python train.py --init_std_router=0.0289 --n_head=8 --n_kv_head=2 --rope_fraction=1.0 --qk_norm=true --tie_embeddings=false --init_std_qkv=0.0272 --lr=0.00475 --schedule="wsd" --decay_fraction=0.918 --final_lr_fraction=0.0 --seq_len=1024 --train_tokens=516400000
Below are experts of layer 5 (counted from 0) of a mixture-of-experts language model. Rows are named down (a neuron's output weights, with its number) and show model dimensions 64-127. Each number is 50 + 15 x the weight over its row's rms, rounded and kept within 0 to 99.
Before each expert's rows: "comes before" lists some tokens at least twice as common just after its tokens as in all text. This comes from a sample of Wikipedia text that the model never trained on. Tokens count by the router's weight.

# expert 3
comes before: "ed", "d", "ation", "y", "ated", "ing"
down9:53 66 43 53 18 48 48 64 51 63 50 46 67 77 53 74 46 69 57 49 76 53 21 66 34 73 17 18 25 67 36 47 48 50 36 17 40 35 68 65 66 58 50 29 47 55 56 46 49 61 33 43 71 59 62 64 61 51 50 44 16 67 52 39
down10:57 44 46 52 23 23 49 48 37 27 36 54 33 52 60 46 70 55 52 62 41 60 50 18 62 58 46 57 36 44 38 64 69 57 67 56 45 65 51 58 41 53 66 42 70 55 38 46 41 45 68 45 56 49 70 00 53 38 51 57 71 55 63 40

# expert 19
comes before: "re", "al", "or", "ro", "ra", "la"
down16:65 46 51 73 68 22 74 44 25 80 64 42 63 58 47 92 45 69 51 38 51 49 49 70 37 63 67 57 30 43 24 52 39 36 56 41 48 23 46 37 64 64 38 38 66 18 28 49 49 43 48 66 49 50 65 65 48 34 30 68 59 63 51 37
down17:51 57 50 44 64 39 46 66 21 67 59 70 59 29 39 31 50 23 83 44 50 30 63 67 45 28 32 38 53 35 49 42 20 60 63 58 44 56 35 63 24 53 31 53 44 34 78 50 45 52 67 36 42 57 63 48 68 48 59 27 38 54 44 65

# expert 0
comes before: ",", " |", " (", "a", "i", "ia"
down0:20 49 45 31 51 39 68 77 50 38 46 46 76 61 58 63 70 61 35 64 50 44 15 11 35 50 52 42 45 75 58 33 29 45 39 82 62 61 76 41 72 73 65 49 29 41 43 45 35 30 51 53 66 62 50 51 38 69 29 64 70 59 56 49
down1:75 58 25 65 51 42 48 47 54 29 56 53 71 54 80 55 59 68 27 76 56 49 53 65 59 58 06 31 39 54 49 40 78 45 43 61 69 45 57 47 35 44 38 48 43 05 86 49 37 60 83 22 51 51 53 42 59 57 64 58 45 36 44 61

# expert 40
comes before: " |", ".", ")", "′", "C", "A"
down2:46 69 48 63 75 20 51 50 45 61 30 75 48 37 61 54 54 30 62 42 49 34 76 36 84 41 30 49 41 69 33 44 61 44 46 53 55 65 72 43 40 36 55 39 58 33 59 50 25 41 41 26 41 28 53 44 25 62 30 57 39 53 38 68
down3:64 47 68 64 21 60 70 26 65 44 64 61 60 55 51 43 60 61 47 58 32 65 09 56 52 51 54 14 42 42 45 41 34 43 66 48 50 54 35 57 47 48 79 52 58 35 33 44 12 49 68 41 47 46 63 56 48 37 79 59 66 48 57 51

# expert 43
comes before: "s", "ed", "port", "fer", "al", "form"
down0:18 44 45 61 62 76 43 45 58 48 70 61 27 42 81 29 36 47 74 63 32 23 30 39 44 47 44 76 67 50 47 62 74 42 81 59 58 55 29 31 55 50 48 49 34 45 43 54 30 32 56 44 28 50 67 35 46 25 66 80 62 67 37 70
down1:57 51 70 32 34 57 52 70 43 45 52 41 64 51 48 51 73 49 73 63 50 40 84 66 57 57 58 70 25 60 62 30 36 40 42 71 61 55 62 40 40 42 37 45 51 65 66 44 77 39 37 50 39 86 46 59 48 69 50 69 45 40 46 55

# expert 45
comes before: "-", "|", "\n", "The", "|---|---|", "=="
down9:40 62 61 57 63 57 29 34 56 26 42 49 74 48 26 24 52 48 55 31 43 51 47 67 48 31 44 55 16 59 57 36 26 50 64 61 24 49 44 71 46 66 54 44 35 27 77 34 49 65 78 49 22 69 60 41 34 42 27 58 46 38 47 52
down10:45 55 44 45 48 60 62 44 52 48 40 78 43 53 32 58 49 42 37 29 64 43 35 89 51 40 40 43 48 24 38 58 42 74 52 44 41 40 53 63 32 43 30 40 73 45 45 36 75 43 58 69 58 45 69 53 41 45 35 37 58 58 47 35

# expert 11
comes before: ",", ".", " of", " and", ":", " in"
down7:63 69 35 44 55 49 65 47 30 74 51 55 60 37 82 36 74 40 46 47 39 47 46 60 49 51 56 47 47 48 49 57 62 25 41 45 69 47 33 37 50 46 31 36 77 58 67 53 53 32 56 25 49 48 50 87 61 27 66 58 38 55 12 58
down8:39 36 60 30 33 64 34 54 65 55 42 59 63 31 54 54 63 59 43 62 54 50 78 38 51 51 33 66 86 51 29 68 42 61 41 68 62 54 73 51 47 42 42 71 43 50 36 46 67 40 22 39 58 69 68 36 31 43 65 52 68 62 57 42

# expert 39
comes before: " |", " 0", " 1", ";", "\n", " 2"
down9:52 71 53 57 46 44 77 21 56 45 41 50 32 28 50 24 41 55 46 61 41 54 64 38 63 61 55 81 70 53 55 51 91 52 61 53 57 65 35 54 45 65 28 58 39 37 64 64 47 49 74 47 60 60 44 59 44 29 76 89 53 50 38 59
down10:63 48 38 31 41 49 79 47 41 41 43 43 57 42 86 59 66 31 42 42 55 51 74 31 42 42 65 78 46 40 83 43 58 20 58 76 64 54 53 51 44 65 57 54 43 20 54 70 64 58 62 30 36 67 57 48 43 21 71 30 48 34 59 47

# expert 32
comes before: "s", " was", " of", " century", "W", " is"
down0:33 26 73 39 42 41 68 51 63 61 50 50 50 80 69 54 74 66 65 54 36 50 36 59 41 64 39 53 75 33 48 50 84 68 77 49 51 47 42 42 60 57 52 56 43 33 21 25 50 33 70 40 48 39 62 49 34 45 41 54 49 46 30 33
down1:57 25 41 68 60 62 45 70 49 56 67 59 13 33 49 52 37 28 55 53 26 62 48 67 40 62 67 62 62 50 66 50 16 55 62 34 81 80 61 67 61 70 47 48 68 63 66 48 35 43 65 52 30 58 58 54 52 36 56 45 36 56 51 59

# expert 14
comes before: " ", " a", " re", " been", " not", " be"
down7:31 11 28 53 41 78 69 47 27 78 61 72 61 63 34 32 37 40 70 33 46 66 44 44 59 52 57 54 44 48 39 47 63 40 46 49 47 67 55 39 38 68 67 37 29 44 50 52 37 62 48 48 40 43 77 61 51 48 46 55 61 81 29 41
down8:33 45 54 51 23 74 66 30 57 51 47 55 55 49 36 59 43 86 54 53 76 69 28 43 50 47 46 64 24 55 99 45 89 45 57 62 64 50 45 55 45 51 51 26 40 70 33 41 48 33 56 45 73 64 28 60 49 29 59 69 49 62 43 67

# expert 22
comes before: "ed", " of", "s", "ing", "ive", " as"
down16:67 58 22 48 76 44 34 45 46 40 62 61 58 52 50 63 55 64 40 42 65 40 55 58 54 43 57 37 24 32 61 69 26 32 69 74 09 43 67 74 55 74 64 99 57 38 36 58 48 34 50 37 49 75 37 71 41 45 34 51 66 41 42 48
down17:36 47 21 46 49 62 73 54 36 45 41 40 62 35 44 76 55 18 32 56 89 10 67 23 50 57 75 47 41 31 48 58 45 35 36 56 63 23 64 52 40 37 66 42 49 48 95 35 73 62 53 56 60 62 32 41 46 45 43 35 69 79 39 45

# expert 21
comes before: " ", " first", " f", " re", " p", " st"
down24:58 52 59 47 90 35 62 39 51 42 40 46 77 39 40 40 55 51 59 56 45 59 48 53 70 59 66 83 49 86 51 41 34 54 28 05 34 57 28 61 31 47 46 67 48 48 62 40 32 34 17 55 42 33 54 29 64 95 55 62 47 50 70 59
down25:51 42 22 65 62 55 44 48 72 35 62 68 55 61 77 53 41 58 50 63 55 76 51 41 25 52 67 50 41 35 30 38 50 45 81 49 36 22 34 23 69 26 44 51 48 44 46 51 59 30 69 45 54 73 40 69 49 20 51 31 45 37 65 53

# expert 41
comes before: "s", "al", "ed", "ing", "ical", "ce"
down37:64 45 56 34 26 62 56 43 55 68 81 48 75 37 58 35 64 18 65 83 74 56 50 56 49 50 65 25 67 72 59 57 78 47 44 77 40 33 27 61 39 46 53 46 65 67 30 52 20 48 64 48 49 68 57 35 52 70 65 41 41 69 63 57
down38:56 43 79 56 24 53 45 53 68 62 45 54 34 39 39 53 59 67 40 73 62 53 87 45 71 15 44 54 38 35 64 54 55 22 60 25 31 45 30 52 44 47 53 48 48 26 37 57 55 60 57 66 52 42 47 49 51 61 30 62 45 48 46 79

# expert 7
comes before: " ", "ly", " and", " in", " football", " p"
down0:52 36 74 47 55 41 77 38 31 35 61 49 08 16 65 68 08 48 53 56 63 60 57 59 57 35 32 66 58 79 68 40 60 48 48 52 46 54 41 52 47 44 58 61 42 44 31 75 53 47 67 50 42 24 53 55 41 50 77 50 50 39 64 54
down1:44 59 42 39 43 39 46 43 60 64 38 39 46 62 57 48 70 50 35 40 64 57 52 42 54 43 40 37 31 49 31 56 37 67 54 44 48 47 45 47 78 46 41 76 23 36 47 60 62 43 49 56 39 28 41 34 53 50 68 78 59 43 86 50

# expert 31
comes before: " of", ",", ".", " and", " in", ":"
down16:72 84 65 42 60 73 38 67 48 64 64 48 30 73 54 39 83 81 34 45 59 40 63 60 62 55 27 52 48 49 72 43 67 37 60 80 41 58 40 46 52 36 27 27 53 55 69 36 56 13 45 45 45 74 52 27 47 76 52 55 61 28 51 51
down17:36 58 32 53 65 28 58 28 34 32 44 36 65 21 64 53 67 53 67 36 44 16 53 47 48 27 42 47 62 56 32 50 68 41 45 49 70 46 53 42 54 50 36 78 49 53 25 44 73 53 36 56 57 69 55 73 40 54 45 54 65 32 31 73

# expert 30
comes before: " the", " ", " 19", " S", " U", " first"
down0:39 83 41 48 46 39 42 58 50 42 52 74 58 77 50 79 65 51 41 54 47 67 43 34 37 57 43 25 49 53 66 69 70 50 71 50 49 31 38 58 43 52 58 60 67 21 29 52 52 51 53 34 66 26 27 52 36 52 57 57 59 77 52 51
down1:37 39 42 73 72 67 56 32 53 61 44 54 63 46 33 65 85 54 78 71 52 57 66 51 60 43 54 55 63 38 68 37 72 42 42 52 45 58 80 53 68 32 47 43 34 47 53 85 22 67 48 53 72 62 52 47 34 41 75 46 64 24 68 56

# expert 16
comes before: " the", " 19", " a", " 18", " his", "st"
down0:70 54 47 38 54 50 56 53 58 88 56 25 57 52 44 68 55 44 54 40 44 77 57 57 55 85 68 37 79 48 45 22 45 46 58 22 56 43 57 38 75 49 55 35 17 46 36 42 46 43 59 46 40 36 61 37 57 43 73 60 51 45 46 53
down1:57 45 56 48 48 51 68 58 59 40 60 34 32 25 46 61 62 49 21 62 49 37 51 60 67 78 56 69 49 76 50 43 84 57 50 60 29 50 76 54 71 33 63 40 65 38 27 55 46 59 32 34 51 26 39 59 20 66 28 41 43 35 21 50

# expert 20
comes before: " the", " ", " a", " his", " be", " re"
down0:48 59 34 36 36 43 50 42 51 49 41 54 50 74 32 48 50 42 53 80 81 45 50 37 68 28 52 51 47 49 64 35 46 46 38 40 73 23 63 76 48 35 43 51 61 53 38 43 47 67 61 64 71 31 67 69 50 59 71 59 38 87 48 52
down1:54 42 49 37 61 31 49 47 74 56 59 34 54 51 35 38 61 72 27 77 41 52 81 34 36 47 49 47 10 70 54 67 34 24 48 52 50 42 51 80 61 38 87 53 65 63 59 48 24 75 39 49 65 25 28 48 43 30 60 51 50 65 41 86

# expert 10
comes before: "er", "le", "ic", "or", "les", "ing"
down2:46 41 62 74 30 21 37 34 60 44 61 55 37 53 55 58 46 46 77 62 51 50 75 50 52 32 60 58 29 34 50 56 50 45 50 35 47 00 32 58 50 47 80 19 57 39 61 57 70 48 71 23 33 32 50 37 67 57 37 36 57 42 52 60
down3:60 56 74 64 74 58 57 56 53 71 49 22 43 37 52 58 58 88 49 55 70 69 51 51 58 17 41 40 51 32 56 56 43 56 54 54 37 56 16 31 38 61 42 47 32 77 67 69 61 62 28 56 27 70 38 64 65 22 49 46 66 54 52 53

# expert 5
comes before: "s", "ed", " 19", " of", "ing", "er"
down18:48 18 48 66 64 75 21 47 41 41 56 62 51 30 54 33 25 21 36 51 67 42 45 37 32 68 46 63 58 49 44 54 65 57 86 66 49 49 57 53 81 66 72 36 72 52 58 44 47 52 54 50 18 44 78 38 29 60 52 46 77 49 67 43
down19:66 43 62 43 56 30 52 62 59 45 58 42 70 63 15 22 34 70 61 55 42 35 43 53 37 79 56 24 43 55 75 48 34 53 42 53 75 64 51 31 46 41 33 83 79 13 63 79 58 47 47 65 75 47 38 34 40 55 45 77 56 53 51 15

# expert 13
comes before: " |", ",", "–", ".", "th", "–1"
down2:63 79 65 49 68 67 46 41 63 46 54 85 41 49 47 66 41 52 22 33 27 75 56 35 31 79 42 36 62 58 58 76 68 64 45 49 35 35 48 49 54 59 45 35 54 41 37 32 32 93 48 39 58 54 59 39 57 47 62 61 67 48 70 64
down3:42 46 71 43 65 46 42 50 64 59 49 67 45 58 53 35 67 44 49 52 55 39 76 14 77 55 07 73 50 65 41 28 83 47 54 41 42 31 46 57 41 46 48 35 51 48 56 42 53 59 30 60 29 31 60 47 43 68 42 70 70 26 51 37

# expert 9
comes before: " the", " a", " to", " well", " that", " an"
down7:45 39 30 54 38 20 35 67 66 28 55 67 44 53 74 41 44 63 00 62 65 47 27 58 50 71 25 40 67 53 61 54 41 64 47 30 68 48 49 47 70 56 46 47 45 66 29 35 10 52 26 49 58 59 44 49 80 37 56 51 66 73 62 53
down8:50 21 06 66 83 59 32 59 21 47 61 42 75 66 59 58 58 58 77 59 59 56 48 83 40 65 45 34 46 57 65 37 25 68 46 50 33 48 41 53 58 40 43 55 63 48 80 49 49 16 72 78 69 61 59 42 45 56 37 62 48 51 53 55

# expert 17
comes before: " |", "\n", "%", "°", ".", " ("
down2:65 64 18 42 53 43 42 52 63 79 53 30 58 79 36 69 56 70 22 34 71 29 43 71 64 48 39 42 34 46 56 63 68 40 66 55 13 17 65 50 27 43 71 46 54 48 49 35 61 80 34 39 41 29 40 68 29 71 59 28 46 48 65 38
down3:81 32 80 57 60 59 71 33 56 42 46 45 49 54 54 60 65 62 66 57 65 56 20 72 61 44 69 51 31 58 51 50 34 64 35 43 22 44 58 46 27 58 62 40 21 37 37 43 40 60 47 29 35 15 37 51 43 65 54 39 53 44 71 61

# expert 28
comes before: "==", "===", "The", "=", "In", "A"
down9:69 53 50 50 58 60 54 61 29 40 71 61 41 54 44 51 35 39 50 63 44 66 49 57 15 53 36 31 66 53 51 53 36 48 26 38 43 48 81 48 58 64 74 09 50 45 63 43 48 50 30 50 48 50 55 61 63 15 63 26 32 33 49 37
down10:59 63 62 68 51 50 37 76 50 51 72 36 44 38 39 73 42 54 58 61 44 35 60 19 46 62 42 48 74 58 67 49 21 32 38 83 36 29 43 41 66 69 80 49 48 52 44 31 50 82 38 33 49 66 48 38 76 64 75 50 55 46 13 58

# expert 24
comes before: "\n", " The", " He", " In", " It", " he"
down7:48 48 90 41 37 47 66 54 48 73 73 49 53 70 47 73 62 31 66 42 57 57 53 58 46 61 17 44 31 44 43 30 48 47 73 58 50 62 61 82 72 58 53 73 61 47 50 64 47 35 78 66 45 50 61 61 42 52 47 19 38 18 45 37
down8:53 39 53 67 25 32 43 59 62 68 54 74 89 38 30 61 44 62 52 76 44 70 64 37 64 51 32 43 77 50 67 37 70 33 64 48 69 47 47 56 39 36 60 60 54 39 50 27 65 44 78 50 40 36 43 67 25 76 65 49 59 50 63 45

# expert 27
comes before: "\n", " ", " 0", " 1", " 2", " 3"
down9:52 51 67 40 42 70 25 36 40 53 52 56 36 64 61 65 57 61 64 30 32 53 46 56 60 37 49 68 51 45 33 40 52 44 35 45 24 51 45 40 41 48 53 66 38 93 51 60 74 36 47 71 28 21 53 58 80 47 56 53 61 46 51 38
down10:40 48 56 46 36 58 48 57 57 32 43 79 65 39 69 45 54 30 70 35 53 74 58 78 61 43 27 32 83 53 51 26 50 46 43 64 65 26 46 49 53 50 41 62 50 62 25 81 52 80 39 56 54 71 58 51 19 47 68 45 73 47 65 40

# expert 47
comes before: ",", ".", ")", " in", " and", "),"
down2:33 63 52 63 64 35 98 48 55 56 59 64 46 58 62 55 83 62 34 43 27 30 44 55 64 39 43 47 63 48 65 34 43 40 48 75 52 47 40 30 57 55 39 33 64 34 67 32 41 57 66 41 32 43 72 50 38 63 80 48 59 77 48 60
down3:48 50 50 55 54 57 34 55 57 34 50 33 47 57 58 46 63 49 54 29 48 52 55 79 23 54 57 77 21 43 55 61 49 26 49 82 46 27 57 62 61 99 58 69 76 27 34 26 51 42 70 81 45 46 54 45 62 29 25 54 51 80 49 68

# expert 8
comes before: " by", " to", " in", " the", " as", " and"
down7:73 53 65 38 70 44 60 56 60 57 52 69 91 40 56 73 86 12 53 43 83 40 59 26 44 21 63 64 46 27 39 53 46 45 50 72 52 66 33 39 38 54 53 37 36 75 66 20 49 82 46 43 23 48 70 46 46 68 65 49 50 16 64 53
down8:35 44 51 49 80 87 66 73 39 58 51 39 63 47 65 77 44 46 64 52 78 40 73 53 43 56 56 50 08 33 22 49 27 42 45 61 49 49 62 48 44 50 35 49 82 55 66 56 63 38 55 27 57 50 60 34 39 84 38 49 50 57 56 52

# expert 29
comes before: "d", "duc", "s", "c", "per", "te"
down7:20 78 69 38 59 47 38 50 49 88 54 57 64 63 45 41 73 33 40 46 27 55 55 61 57 37 25 28 26 40 32 87 51 44 42 60 61 54 59 41 47 48 50 69 48 39 49 66 55 50 36 50 52 31 60 51 63 28 49 54 24 45 53 42
down8:56 42 47 45 69 44 80 57 75 37 29 55 47 68 45 57 73 42 44 39 33 63 56 57 50 41 60 54 73 64 37 75 53 41 52 52 77 64 40 53 58 67 29 64 59 61 73 59 49 55 24 67 51 52 67 36 46 15 37 42 59 37 69 69

# expert 37
comes before: "A", "S", "C", " |", ")", "I"
down0:63 44 87 45 57 26 29 62 47 65 49 54 34 20 47 59 48 47 36 62 44 59 47 61 52 61 43 47 51 52 40 49 30 66 59 59 28 55 38 41 77 35 69 60 51 36 67 66 45 47 48 63 37 52 59 64 65 30 56 63 69 30 74 32
down1:50 07 59 37 65 51 65 83 44 38 70 47 26 78 59 52 80 34 50 61 31 59 77 66 36 42 47 26 33 61 46 43 66 47 37 57 52 51 31 62 57 48 48 57 73 38 57 50 26 66 68 46 44 46 62 32 45 59 70 14 58 15 38 28